From a checkpoint of a small mixture-of-experts model trained on Wikipedia.
Experts: 96 experts in each of 17 layers, 64 SwiGLU neurons an expert, 3 picks a token, a softmax router.
Below are experts of layer 8 (counted from 0) of a mixture-of-experts language model. Rows are named router (the router's row for the expert), gate (a neuron's input weights, with its number), up (a neuron's input weights, with its number) and show model dimensions 128-255. Each number is 50 + 10 x the weight over its row's rms, rounded and kept within 0 to 99.
Before each expert's rows: a language model's description of what the expert responds to. This comes from a sample of Wikipedia text that the model never trained on.

# expert 40
Final pieces of nouns and title words, often followed by of or to, like ect in Respect, end, orship, Ocean, function, distance.
router:55 39 36 50 55 64 62 57 62 54 45 65 56 47 48 66 63 53 37 58 29 59 42 46 50 42 46 59 35 39 72 36 68 54 50 55 44 49 38 46 57 44 51 43 43 50 47 54 54 52 47 43 40 71 38 30 50 19 42 51 59 41 73 52 59 38 36 46 55 41 43 42 31 52 51 29 43 61 64 53 61 44 39 44 46 49 57 35 39 57 48 53 42 50 61 49 38 50 33 41 53 45 73 52 52 48 46 61 54 54 45 54 54 68 62 36 40 49 50 50 62 51 56 34 38 53 47 48
gate0:37 52 55 40 58 55 50 43 56 45 39 67 48 35 59 58 33 43 59 57 50 40 39 61 49 59 53 52 56 48 51 43 65 59 47 48 56 49 55 51 66 58 37 56 59 41 46 38 61 46 48 58 62 75 43 50 58 66 65 46 61 44 47 50 38 57 46 83 56 70 51 35 54 49 42 63 39 61 60 34 62 53 63 46 61 58 56 52 47 40 47 55 65 55 59 52 49 58 39 72 75 53 50 41 49 48 60 44 30 49 52 60 46 47 51 41 53 34 59 49 45 59 37 53 49 62 73 32
up0:51 48 48 52 56 46 50 53 70 50 52 66 54 42 65 36 54 41 51 45 74 62 62 59 56 60 37 70 74 54 41 46 41 51 54 41 58 44 45 63 67 53 58 47 43 46 56 40 27 62 65 46 43 45 60 58 62 37 57 46 66 53 55 57 36 41 59 43 44 46 50 55 52 48 54 52 40 42 45 46 40 41 40 53 63 49 41 70 47 52 57 66 51 39 48 42 55 58 34 51 66 68 60 70 56 45 63 61 36 34 59 45 42 51 51 56 56 53 55 54 61 64 32 51 48 62 58 68
gate1:60 37 42 48 54 51 39 56 48 52 51 39 30 60 51 46 65 61 55 51 40 73 40 38 60 36 47 43 58 55 45 59 49 53 49 60 50 51 66 50 45 59 50 56 32 46 44 36 54 52 64 57 41 56 52 51 40 49 58 59 58 42 76 61 54 69 44 45 53 56 49 52 61 53 53 40 51 40 53 49 59 68 52 49 55 44 29 41 40 42 53 60 46 40 66 29 45 59 54 52 47 51 45 38 50 46 50 42 65 55 37 42 50 57 48 45 14 39 55 46 36 42 38 45 63 47 36 44
up1:47 35 52 46 50 52 58 42 50 34 55 59 47 52 48 54 49 54 55 39 31 43 37 34 59 35 47 42 42 37 37 45 56 52 39 58 41 35 61 36 76 51 40 75 27 32 44 55 60 58 41 56 70 63 47 47 54 52 55 46 43 41 49 29 37 62 51 58 64 51 53 37 42 53 35 30 50 58 66 38 44 29 45 64 58 47 62 59 51 35 40 43 38 45 55 65 60 69 40 39 64 33 53 46 43 56 50 26 42 57 56 72 46 50 45 51 45 38 52 46 53 38 49 52 31 37 37 49

# expert 8
Generic nouns naming a kind of thing after the or a, such as company, district, station, band, album, village.
router:48 50 56 54 45 57 61 61 37 57 40 31 56 56 59 46 54 57 48 46 49 54 32 54 29 53 39 49 25 38 47 24 38 57 48 41 58 41 59 72 46 56 51 44 48 52 75 68 63 52 50 36 60 42 50 46 58 41 56 41 70 68 53 59 58 37 51 45 66 51 53 51 49 49 43 43 46 47 51 76 43 51 43 55 67 63 58 59 34 54 38 41 45 41 49 39 42 39 50 42 38 59 34 56 33 29 54 38 62 42 59 61 51 49 51 45 41 57 57 52 43 45 56 51 55 49 42 38
gate0:27 56 51 45 40 47 40 62 58 59 45 61 47 63 62 47 59 46 57 63 62 66 50 68 36 61 32 55 51 34 32 48 52 60 67 42 45 55 57 63 37 47 41 39 61 52 54 51 71 56 28 45 48 61 60 59 33 42 54 53 64 51 55 52 40 54 62 39 61 73 34 45 46 46 50 30 39 59 43 43 60 45 51 53 47 40 50 45 49 36 52 59 58 63 49 60 63 57 67 57 48 42 52 30 49 33 51 44 51 51 63 46 55 42 57 41 65 59 43 41 39 66 59 59 52 60 32 64
up0:50 32 60 49 36 51 57 48 51 59 30 43 47 65 35 55 53 51 38 39 68 55 55 53 30 43 36 58 61 57 49 45 40 49 65 39 52 60 37 50 46 46 37 50 42 47 63 51 66 57 41 41 36 38 44 42 42 40 58 55 57 53 63 60 53 50 45 35 68 39 30 56 60 55 34 55 51 46 59 57 42 48 72 75 55 42 52 31 54 64 36 53 48 53 53 56 75 40 58 42 37 41 61 47 51 47 49 55 45 41 46 44 52 55 58 52 47 63 48 63 49 65 46 63 37 53 59 52
gate1:45 52 55 49 56 63 58 62 48 38 44 40 35 50 53 65 53 42 57 43 31 54 61 44 40 74 41 32 32 39 60 23 54 57 43 46 45 42 53 41 56 54 63 58 49 41 56 48 40 50 53 42 52 75 68 71 38 55 38 52 35 47 50 48 49 53 61 46 58 49 44 60 40 38 47 42 48 42 53 55 69 40 67 49 55 34 56 50 37 38 49 42 45 46 42 51 67 34 71 32 58 65 58 56 51 42 56 64 51 61 44 33 64 46 44 35 68 31 44 37 85 39 52 35 56 42 42 54
up1:43 53 43 58 60 45 52 57 56 64 51 40 30 33 71 51 51 62 50 50 47 61 55 52 25 53 31 48 37 43 37 40 48 52 66 44 32 40 47 48 44 40 45 48 30 54 39 67 41 60 47 63 34 53 49 48 30 40 54 52 46 50 56 38 61 64 54 56 41 48 51 43 45 45 58 54 44 47 35 43 47 59 51 51 34 56 56 51 46 35 49 53 39 54 58 38 49 56 52 64 47 43 52 39 60 43 63 39 37 57 36 51 70 50 55 43 56 50 53 52 41 66 41 47 52 52 56 48

# expert 54
Generic nouns and adjectives in expository text, such as human, women, medical, oil, traditional, plus r pieces in hydr-.
router:58 57 51 41 45 54 43 62 36 53 50 35 66 61 37 39 43 49 51 46 51 46 30 37 60 60 43 60 33 27 58 43 43 48 42 43 30 70 36 45 49 25 57 51 47 63 56 49 58 44 48 42 64 32 51 44 47 67 45 48 40 36 39 53 51 42 65 55 44 37 46 45 54 41 42 30 50 51 57 59 49 37 43 40 43 46 58 62 44 38 57 48 34 51 62 39 44 47 59 41 57 58 45 52 23 38 49 54 49 45 50 40 64 75 56 58 47 52 54 44 49 47 51 34 65 57 47 29
gate0:61 49 46 44 61 45 60 54 52 44 44 46 52 76 34 52 51 51 28 45 43 55 39 62 61 62 60 37 51 49 41 57 56 50 39 45 69 39 55 65 33 39 47 51 54 35 66 38 35 52 59 54 63 45 52 60 71 56 50 48 42 50 46 63 33 54 61 39 50 48 48 49 51 51 48 58 57 50 51 63 38 44 56 38 64 34 42 46 42 38 43 51 62 27 47 41 52 55 48 47 44 54 63 72 51 65 52 37 43 45 33 48 43 47 62 33 52 47 29 40 55 43 54 47 36 37 60 51
up0:51 58 44 51 47 52 48 51 43 45 56 46 33 47 38 52 47 57 29 46 43 44 41 52 37 30 35 67 62 57 46 58 64 34 46 37 52 40 43 51 45 48 58 53 43 50 46 70 43 38 51 55 59 32 52 57 61 50 53 54 59 35 39 61 61 57 42 71 41 49 59 69 40 57 46 48 52 52 51 59 36 44 32 51 39 39 61 65 54 44 34 51 65 32 58 60 30 54 48 40 45 48 57 49 65 38 52 36 56 47 42 58 62 57 56 55 55 33 48 56 49 55 36 49 61 60 50 52
gate1:59 44 20 39 56 46 43 48 43 37 58 53 58 40 45 47 57 35 50 63 51 55 73 37 45 61 42 60 54 38 41 57 55 35 33 57 62 54 62 50 49 50 53 54 48 39 72 47 52 62 23 46 44 52 59 52 52 39 53 43 69 59 49 53 27 46 75 64 33 63 49 46 52 30 41 54 41 64 39 56 46 24 70 53 61 50 54 47 49 55 41 68 60 50 45 46 40 46 51 43 50 50 63 56 58 48 23 57 55 41 62 43 48 53 52 51 56 47 42 37 50 45 48 68 53 46 66 32
up1:44 38 49 53 41 50 60 43 35 50 55 39 51 61 58 78 67 53 48 40 56 47 55 48 54 36 41 45 33 50 05 54 53 39 56 46 58 46 72 55 43 54 52 60 49 41 34 49 48 39 52 73 53 49 49 47 61 42 55 48 55 38 42 55 64 32 67 58 56 50 46 53 42 45 51 56 58 44 57 41 55 49 36 48 56 34 30 30 63 38 60 68 38 47 58 53 50 39 47 61 45 56 38 61 57 62 37 64 54 49 44 63 58 62 57 52 55 50 58 48 50 50 47 61 62 52 42 48

# expert 46
Line-initial list dashes, table pipes and section markers, plus sentence-starting pronouns and early verbs in biographies, like He, She, was, previously.
router:46 52 62 46 55 37 53 53 61 56 47 34 39 55 40 58 54 46 50 44 48 55 51 56 52 40 72 51 74 69 44 44 55 47 58 80 79 43 50 44 53 76 37 59 83 39 41 49 59 36 55 64 53 51 51 43 49 51 46 47 59 53 49 51 48 56 37 54 49 30 49 66 61 66 65 49 38 58 66 44 41 48 53 41 49 46 52 58 60 63 61 38 61 43 51 62 34 48 73 61 55 74 44 51 60 57 47 45 44 62 62 34 47 55 55 60 37 49 62 57 47 60 66 54 42 40 52 60
gate0:54 31 56 41 56 68 49 59 58 58 44 51 51 47 50 62 65 60 35 27 35 69 55 58 47 33 49 49 61 48 57 34 64 54 54 49 43 40 53 61 44 35 44 40 71 50 34 54 58 54 35 57 54 53 53 63 33 69 38 48 46 47 49 56 50 48 47 64 41 56 46 35 34 59 44 49 53 48 59 43 59 59 59 63 54 52 43 48 35 41 44 65 52 68 53 37 56 66 57 79 51 58 45 51 31 60 56 52 49 49 55 52 39 50 58 60 48 57 45 45 59 46 53 65 51 53 48 59
up0:56 49 47 58 42 43 60 35 65 51 49 59 55 46 37 37 66 50 62 64 46 50 42 52 40 62 55 51 33 61 58 55 53 54 53 32 45 61 30 51 41 75 51 51 50 35 52 51 68 69 63 54 41 54 57 54 56 51 58 46 46 66 45 58 50 52 56 50 46 39 55 51 62 57 55 56 50 72 55 52 45 49 35 40 35 50 62 39 37 55 52 56 59 64 76 37 43 46 42 53 57 62 59 60 48 52 55 44 44 68 45 38 44 48 31 48 48 37 44 28 45 45 47 57 58 50 38 50
gate1:56 70 59 41 49 50 64 45 36 52 56 42 37 55 23 47 55 34 36 33 58 47 50 44 46 43 41 41 66 62 49 33 57 44 43 49 60 37 53 58 62 45 57 63 54 61 54 43 39 43 64 36 56 64 62 59 48 56 52 56 74 59 61 46 51 52 40 53 53 59 59 47 52 56 51 60 49 58 41 56 54 43 67 47 38 52 42 54 60 56 43 59 40 49 52 75 51 67 62 36 52 40 43 48 66 41 43 65 47 45 52 53 39 38 41 49 60 69 54 37 56 53 48 52 44 58 59 60
up1:44 58 38 52 50 60 37 59 54 49 42 62 48 45 58 56 53 63 59 58 49 30 44 51 54 57 48 43 48 48 48 48 45 64 45 54 44 45 50 57 45 37 63 50 54 48 50 44 48 54 65 62 30 37 46 65 46 47 49 37 58 53 38 54 51 66 52 43 42 55 48 79 59 46 48 45 43 28 72 36 40 42 46 63 67 47 54 51 78 29 36 59 43 57 38 46 58 57 48 56 51 48 44 61 48 41 51 58 51 32 49 49 78 55 48 50 61 41 49 69 31 39 57 59 54 54 40 58

# expert 59
Prepositions after nouns or verbs, mainly for, of, in, with, and auxiliaries had, have, has, as in suffered for several years.
router:51 52 53 37 51 46 66 48 43 50 43 41 29 32 48 37 60 42 53 53 49 48 47 51 54 47 61 53 46 50 60 41 50 57 65 67 66 70 46 40 56 58 33 57 34 43 55 52 54 48 74 48 42 49 61 43 56 62 58 38 39 41 49 46 47 33 45 64 42 62 31 38 64 38 53 43 75 52 48 47 58 54 30 52 47 40 49 54 44 67 45 54 40 37 64 61 46 30 57 40 51 72 40 60 55 56 49 56 44 44 49 74 56 65 46 37 56 30 56 35 42 42 37 54 34 55 59 63
gate0:68 56 55 57 46 48 53 41 46 60 49 49 52 35 40 43 51 47 36 33 45 62 59 41 31 60 56 54 47 56 60 53 46 42 54 52 37 54 77 45 48 72 31 63 43 29 41 47 47 65 54 58 41 48 75 52 46 48 33 35 82 52 36 31 61 52 62 46 61 66 38 53 53 49 62 41 67 44 68 50 41 55 43 55 59 44 50 46 42 47 57 51 52 47 41 48 41 33 50 56 51 67 57 42 55 60 46 44 37 40 36 65 51 55 47 37 42 64 59 52 59 43 51 39 62 55 36 56
up0:50 38 61 48 52 56 58 31 53 54 54 52 53 45 24 50 53 64 34 33 35 56 47 37 47 37 51 59 29 56 56 47 40 46 36 54 61 61 59 43 69 63 44 55 46 41 42 56 30 66 41 40 58 37 52 54 46 43 37 39 51 43 52 47 28 39 64 40 43 49 43 56 43 66 65 60 53 42 45 47 39 53 47 45 35 50 53 58 45 45 57 56 45 55 55 50 36 47 54 56 52 62 45 53 30 46 48 44 35 58 39 73 30 56 47 52 63 48 48 67 44 68 56 56 40 42 37 32
gate1:55 45 53 37 63 35 51 54 47 43 60 49 51 66 47 40 43 62 51 61 34 37 37 52 55 54 53 40 47 52 59 53 43 50 31 47 48 62 32 60 65 53 50 51 45 61 55 53 51 51 51 48 53 38 51 54 44 67 42 54 38 33 48 48 32 59 37 67 49 51 49 32 54 50 45 65 48 55 53 80 55 76 48 68 62 43 52 53 50 44 57 35 58 42 71 49 38 46 64 54 39 52 39 46 54 62 51 56 44 59 51 41 40 41 58 39 55 45 36 49 72 34 47 51 45 68 44 38
up1:46 57 43 44 48 50 49 40 56 50 44 49 65 49 54 36 57 59 46 52 41 56 44 33 57 49 54 55 47 33 58 48 54 74 52 42 63 42 59 45 49 68 39 39 55 50 58 34 70 52 53 62 39 57 41 59 49 50 45 41 60 42 68 50 55 58 56 47 72 53 41 50 46 54 54 47 62 43 47 52 41 58 51 38 35 57 57 45 42 34 42 66 61 41 47 69 48 54 44 23 65 43 57 61 32 37 57 44 59 53 35 49 44 42 43 52 60 41 54 54 67 46 49 31 33 42 47 46

# expert 45
Forms of be and have right after the subject, such as is, was, are, been, also, consists, lies.
router:40 55 53 48 41 66 57 44 58 36 43 36 63 53 38 32 51 50 33 49 63 33 71 74 43 38 42 53 33 40 55 32 49 59 41 69 34 46 64 30 33 52 48 51 54 62 46 47 46 39 53 57 41 37 36 63 55 37 34 48 48 42 52 56 50 50 40 54 36 41 47 33 57 40 55 28 51 36 44 49 46 43 58 54 53 41 61 74 57 60 43 63 55 56 57 62 43 45 62 45 57 51 61 58 26 50 41 52 39 38 56 48 54 61 56 53 71 56 59 51 41 57 52 50 46 55 54 63
gate0:64 50 52 64 52 46 50 53 38 46 43 48 54 49 58 66 47 45 29 65 56 36 46 43 45 69 41 41 48 63 47 34 45 38 41 65 44 51 58 49 52 58 47 41 62 49 34 33 59 72 54 53 51 57 52 58 29 42 43 70 29 46 48 40 42 58 39 35 51 67 67 57 55 49 61 49 23 51 58 45 54 52 49 42 48 45 53 61 59 35 41 48 43 50 52 41 54 51 48 24 41 74 47 48 62 66 67 47 32 51 74 66 56 34 64 47 56 75 50 45 46 49 62 42 41 45 45 41
up0:44 51 32 36 54 71 54 28 44 57 54 60 43 53 58 55 44 64 78 63 52 53 59 56 30 46 64 47 46 44 57 35 50 53 44 54 55 52 61 50 38 47 46 60 63 41 43 47 62 54 32 34 62 67 54 38 50 43 39 62 55 75 47 53 44 67 48 46 37 45 52 52 43 65 68 67 50 48 75 52 59 57 64 30 49 55 44 42 49 41 55 64 59 50 52 51 38 62 64 50 51 52 40 57 49 50 67 28 64 38 72 61 44 58 36 44 58 49 50 65 61 49 66 59 64 49 34 40
gate1:52 56 39 52 75 51 53 50 49 52 52 34 51 33 61 47 43 50 59 64 54 32 55 47 41 60 56 56 57 41 51 69 46 59 49 30 59 36 56 52 55 38 57 55 48 66 43 64 37 43 44 56 36 33 48 57 41 58 56 69 41 43 29 61 45 48 48 50 36 59 62 40 58 36 57 42 48 56 59 54 59 60 53 38 50 41 54 54 49 56 43 37 55 43 59 49 46 45 42 47 43 50 54 62 49 38 53 28 60 46 63 49 18 47 43 34 63 52 55 60 58 46 57 39 52 36 47 39
up1:54 53 44 49 56 51 54 51 61 44 42 34 58 62 50 64 62 26 53 55 43 40 35 57 51 50 50 37 60 52 53 64 61 47 51 45 54 61 60 46 47 45 38 43 69 58 59 41 57 65 61 44 54 47 43 52 51 50 54 60 55 64 45 49 46 63 72 46 44 46 47 64 52 55 45 45 57 48 69 63 38 53 46 36 46 52 54 62 55 39 67 65 48 43 53 51 32 35 35 65 38 45 57 56 48 52 58 38 49 60 52 66 49 29 49 54 70 54 66 62 42 52 48 55 37 26 46 63

# expert 42
Word-final suffixes and head nouns of compounds, such as -ation, -ing, -ology, -ers, security, development, operations.
router:49 52 46 55 41 43 47 64 52 48 49 45 63 47 45 57 56 34 47 58 64 47 38 41 52 64 65 49 50 47 39 49 50 48 56 46 61 46 59 60 58 46 62 50 57 55 58 62 62 30 65 34 35 45 54 51 42 58 42 73 52 64 46 39 42 50 61 49 56 65 53 72 49 31 58 65 39 39 31 50 74 36 57 51 74 70 52 60 45 39 38 58 45 47 72 67 60 51 36 70 56 45 52 52 32 51 45 59 52 37 39 49 57 44 50 58 37 51 65 57 43 54 61 38 35 57 51 44
gate0:72 51 83 52 52 26 47 42 51 49 60 54 58 32 58 56 55 47 61 49 41 55 51 54 60 57 45 39 51 42 48 66 39 51 42 59 33 44 66 66 59 52 55 50 67 53 45 61 48 55 45 42 43 60 50 50 45 56 62 54 60 47 55 35 64 49 42 62 59 44 48 54 44 48 40 47 52 71 44 38 60 46 64 54 45 36 68 49 52 36 50 49 43 60 56 41 61 45 54 61 59 55 41 45 62 47 61 52 37 66 56 51 55 43 48 61 32 32 35 54 66 45 53 25 60 62 40 50
up0:39 41 56 31 64 45 48 50 46 49 31 48 58 35 67 54 60 53 57 61 54 62 47 38 51 48 47 52 36 53 68 54 46 58 27 48 83 66 43 52 44 53 45 59 52 58 52 50 42 42 59 22 44 31 68 65 42 50 50 47 45 47 53 48 42 45 51 54 42 34 60 53 53 59 44 57 36 32 62 45 66 64 46 52 53 48 42 45 54 48 32 73 53 57 54 60 50 65 52 45 55 56 35 46 56 72 63 68 51 67 42 56 52 42 42 24 33 52 35 56 63 50 54 54 45 48 48 53
gate1:38 61 49 38 45 44 49 62 39 71 62 62 50 43 53 61 60 42 59 61 71 43 58 57 44 46 53 44 62 65 54 40 51 57 38 47 52 56 50 51 29 45 58 60 45 58 72 39 45 40 57 53 51 63 32 48 44 51 37 39 43 55 42 55 35 56 52 32 54 56 54 51 38 59 55 41 48 75 42 49 52 53 46 47 62 51 38 52 46 54 63 36 50 54 62 62 48 60 59 45 52 40 61 37 48 47 75 52 54 39 38 54 45 38 57 48 39 57 52 40 56 43 68 53 60 46 53 64
up1:42 53 53 38 44 36 42 65 41 70 53 64 51 46 44 34 43 27 51 41 42 40 48 45 52 54 37 67 35 63 60 55 51 40 38 53 45 51 67 47 43 41 45 60 61 64 46 36 41 59 50 40 50 37 44 52 49 58 34 52 58 48 45 51 49 48 60 50 53 46 57 46 53 45 55 43 38 54 47 63 53 47 45 51 41 66 48 38 54 39 39 48 36 73 61 48 38 48 57 50 74 52 50 36 40 47 48 55 65 26 80 39 63 54 50 56 43 49 46 58 53 58 63 52 50 42 63 54

# expert 27
Subordinators and commas that open a clause, such as that after stated or show, when, because, although, and In 1958,.
router:62 52 57 42 23 52 58 58 54 48 36 40 52 46 44 28 48 71 58 79 65 43 51 42 62 47 44 68 42 49 49 58 56 38 56 56 44 43 46 64 54 67 56 78 52 70 51 46 41 50 39 50 41 57 47 52 48 53 48 72 59 45 35 37 53 61 43 66 27 50 47 46 54 49 59 39 42 39 47 55 52 38 57 61 57 48 39 45 52 46 62 70 44 51 52 71 46 45 70 49 51 53 52 46 67 46 52 38 53 47 60 34 32 58 36 51 60 57 42 45 46 42 30 66 36 64 53 47
gate0:55 51 58 35 56 60 61 55 40 43 60 43 54 31 55 58 33 42 53 40 37 39 66 49 51 43 48 27 51 71 35 60 64 58 55 38 60 54 58 58 63 52 42 40 45 48 53 46 47 61 68 49 43 59 57 41 41 72 25 47 37 33 63 49 51 61 46 73 60 42 57 46 35 32 55 62 43 54 50 39 51 57 45 35 62 33 61 57 56 44 55 47 46 49 45 63 36 46 54 34 37 44 49 55 44 39 46 49 64 57 49 43 51 44 38 35 54 61 60 39 55 61 26 58 39 48 55 35
up0:42 65 53 45 58 66 32 25 61 66 39 56 44 38 61 59 56 54 42 55 40 38 39 51 48 65 57 53 55 49 64 41 51 50 43 52 47 40 58 60 50 60 51 53 56 59 55 53 51 39 53 54 55 51 58 51 50 34 50 51 61 57 52 50 52 40 37 50 45 34 60 72 56 57 48 48 38 53 42 61 57 54 49 68 46 42 53 32 43 45 56 56 48 48 70 44 42 57 51 53 32 44 55 50 38 62 43 51 52 59 38 43 52 50 37 54 52 35 45 77 48 51 64 67 63 47 48 64
gate1:60 26 44 41 49 43 54 51 60 61 32 64 36 78 47 56 57 36 60 67 42 53 52 37 53 66 56 50 59 40 78 41 44 49 59 44 45 51 82 40 43 78 54 56 48 73 60 45 56 62 51 33 55 59 62 48 42 60 41 47 52 53 51 38 41 39 59 56 36 55 50 52 33 50 51 50 53 39 63 44 38 57 44 65 45 57 46 46 55 46 50 57 49 45 37 46 63 49 36 54 37 47 59 39 48 57 39 51 55 64 47 45 57 56 38 47 45 42 52 52 52 59 64 52 66 60 47 51
up1:62 46 52 53 50 58 58 49 49 58 51 62 61 58 50 43 59 57 29 72 49 59 55 53 55 60 49 40 54 35 53 54 49 56 59 46 71 45 55 47 64 52 50 50 48 65 39 52 42 44 64 57 38 50 39 44 51 69 61 54 26 67 47 43 46 37 27 71 50 36 46 51 59 42 46 41 58 73 52 48 37 62 54 53 54 47 58 48 71 56 56 47 48 48 50 50 54 52 49 64 59 65 54 63 52 42 72 60 42 45 37 63 51 37 58 46 51 45 52 67 43 46 51 43 52 60 50 43

# expert 53
Connectives joining words or phrases, mainly and, also or, &, nor, while, whereas, vs, e.g. science and technology.
router:60 52 46 53 53 55 45 51 50 37 45 45 37 50 50 59 61 60 49 32 54 41 59 36 57 51 58 50 28 65 47 44 52 49 56 54 56 46 32 54 46 64 60 59 64 48 57 45 46 40 68 42 51 50 45 52 50 52 51 40 32 48 43 70 52 52 42 57 44 45 37 38 43 60 64 57 44 55 47 52 65 49 49 52 46 52 43 27 39 65 55 28 50 44 56 34 40 31 44 59 57 60 41 31 68 48 43 42 41 52 54 30 72 68 58 43 43 44 45 44 59 40 46 57 54 38 57 50
gate0:66 70 46 56 54 24 48 42 32 47 54 36 66 48 55 54 33 38 67 47 54 53 66 42 42 38 55 59 54 51 64 58 61 40 40 41 36 35 53 70 52 54 46 58 56 54 55 46 40 41 41 53 44 57 60 64 56 40 47 42 71 53 57 57 51 69 50 42 49 55 56 48 46 46 59 50 56 48 42 64 45 33 49 46 52 34 37 40 52 61 46 38 58 63 50 44 59 44 53 53 37 55 38 47 56 53 44 55 40 55 40 67 33 37 64 37 46 66 54 46 50 48 55 49 45 34 65 41
up0:61 42 43 56 50 56 51 56 61 61 56 57 54 42 47 48 45 60 50 46 61 49 51 48 58 51 44 53 55 41 76 55 33 50 45 45 37 55 51 53 47 64 49 31 52 50 41 68 41 29 56 31 58 33 43 57 35 44 67 51 47 38 54 52 46 46 47 28 43 59 60 40 55 46 47 61 45 59 42 51 64 54 63 38 44 65 34 63 56 49 57 58 62 55 38 53 60 30 42 53 36 47 58 54 36 43 44 65 63 47 48 45 47 43 62 44 29 73 71 45 54 50 48 53 53 44 39 54
gate1:60 72 36 81 50 55 44 68 51 58 54 47 69 51 37 36 51 47 52 42 48 41 35 46 43 54 52 52 53 53 38 49 57 56 45 44 35 57 59 55 33 69 59 58 65 42 53 64 48 50 49 46 43 58 42 63 50 46 41 40 64 51 38 54 55 50 37 42 36 57 34 63 62 40 29 54 34 57 51 56 59 64 47 64 62 50 53 53 60 39 54 56 39 53 43 49 48 50 51 51 65 61 38 39 45 64 57 30 40 72 49 49 49 58 37 44 62 63 52 63 45 44 35 54 58 44 47 68
up1:59 44 40 41 54 55 71 56 50 50 35 68 63 58 75 61 24 60 51 52 35 45 46 41 61 62 42 32 49 46 66 52 43 47 62 43 54 67 63 47 41 34 55 47 48 53 54 47 41 43 36 54 36 36 56 53 43 56 43 47 62 51 48 42 53 65 31 37 60 52 53 43 60 60 63 46 55 45 34 62 45 66 52 36 54 52 41 45 55 42 42 29 38 44 54 66 31 66 51 45 42 39 57 47 51 57 57 54 60 49 47 50 59 41 55 50 41 59 61 64 63 46 55 67 42 41 65 48

# expert 25
Commas, including fused forms like ), ", and %, separating list items or clauses, often before and, but, which, who.
router:61 50 49 45 43 44 43 71 58 35 47 30 36 58 56 40 32 43 42 49 45 36 49 72 22 62 54 60 37 56 35 50 58 54 53 41 56 38 48 61 51 44 56 59 47 63 44 54 62 42 58 52 51 67 52 50 62 43 50 35 52 47 42 69 55 50 62 71 36 39 47 34 37 59 64 43 41 44 48 44 45 36 58 47 54 45 54 50 43 57 61 49 49 45 55 45 62 42 56 55 62 57 56 55 60 65 48 38 39 45 56 50 49 59 49 47 48 43 49 52 48 48 31 61 37 46 38 34
gate0:28 55 49 42 48 47 51 32 64 42 64 45 42 42 58 56 73 70 50 60 44 62 37 41 66 35 54 62 55 56 54 54 59 47 55 70 54 50 45 64 43 44 49 49 57 60 45 41 38 58 36 37 42 36 50 60 51 57 58 31 48 50 27 42 50 53 64 52 40 46 68 54 50 56 52 39 66 31 40 59 47 62 35 54 40 45 40 51 41 72 53 49 41 60 60 56 48 51 47 68 48 51 28 41 46 42 59 44 48 50 46 48 28 65 32 47 41 63 19 51 51 54 49 53 62 46 63 45
up0:53 47 57 52 65 64 49 50 48 39 52 48 54 68 24 47 40 38 52 62 38 41 46 51 51 46 51 30 58 61 39 33 39 40 74 60 57 40 54 46 60 45 36 46 43 33 51 71 67 54 57 37 62 45 61 52 44 66 49 54 49 50 50 53 55 36 38 51 52 53 72 40 53 64 38 61 25 44 43 48 40 44 36 53 35 43 49 62 37 52 47 45 49 41 48 54 61 48 47 58 60 55 44 40 54 58 59 36 57 35 43 61 66 54 47 47 47 67 57 47 52 70 48 46 69 63 54 35
gate1:62 52 45 54 38 56 64 45 48 53 52 29 59 55 63 65 52 76 53 51 73 38 41 46 47 53 48 54 63 61 48 73 53 49 39 55 56 59 57 63 37 51 51 50 39 54 62 50 44 50 58 56 41 61 56 68 42 50 55 51 66 59 74 53 61 51 49 43 47 48 76 46 37 42 42 55 52 46 50 66 38 48 33 49 54 62 36 66 55 49 43 39 38 29 62 40 55 59 34 48 62 42 72 62 38 37 37 54 48 40 35 54 56 42 63 55 66 44 30 44 26 50 58 20 46 62 43 47
up1:44 32 55 53 32 63 45 57 38 53 75 37 49 48 50 51 40 51 50 43 49 68 53 30 44 49 40 53 48 54 45 47 33 52 39 39 68 61 57 48 59 53 40 56 37 52 56 44 54 56 47 57 47 60 26 52 39 64 56 40 66 56 45 32 59 71 44 58 50 52 42 49 37 47 58 48 29 60 66 52 61 43 57 65 65 60 47 53 63 56 40 47 34 45 66 50 39 58 44 48 54 44 42 48 38 60 46 45 50 42 55 52 68 61 46 51 53 59 56 44 43 71 46 51 42 59 60 47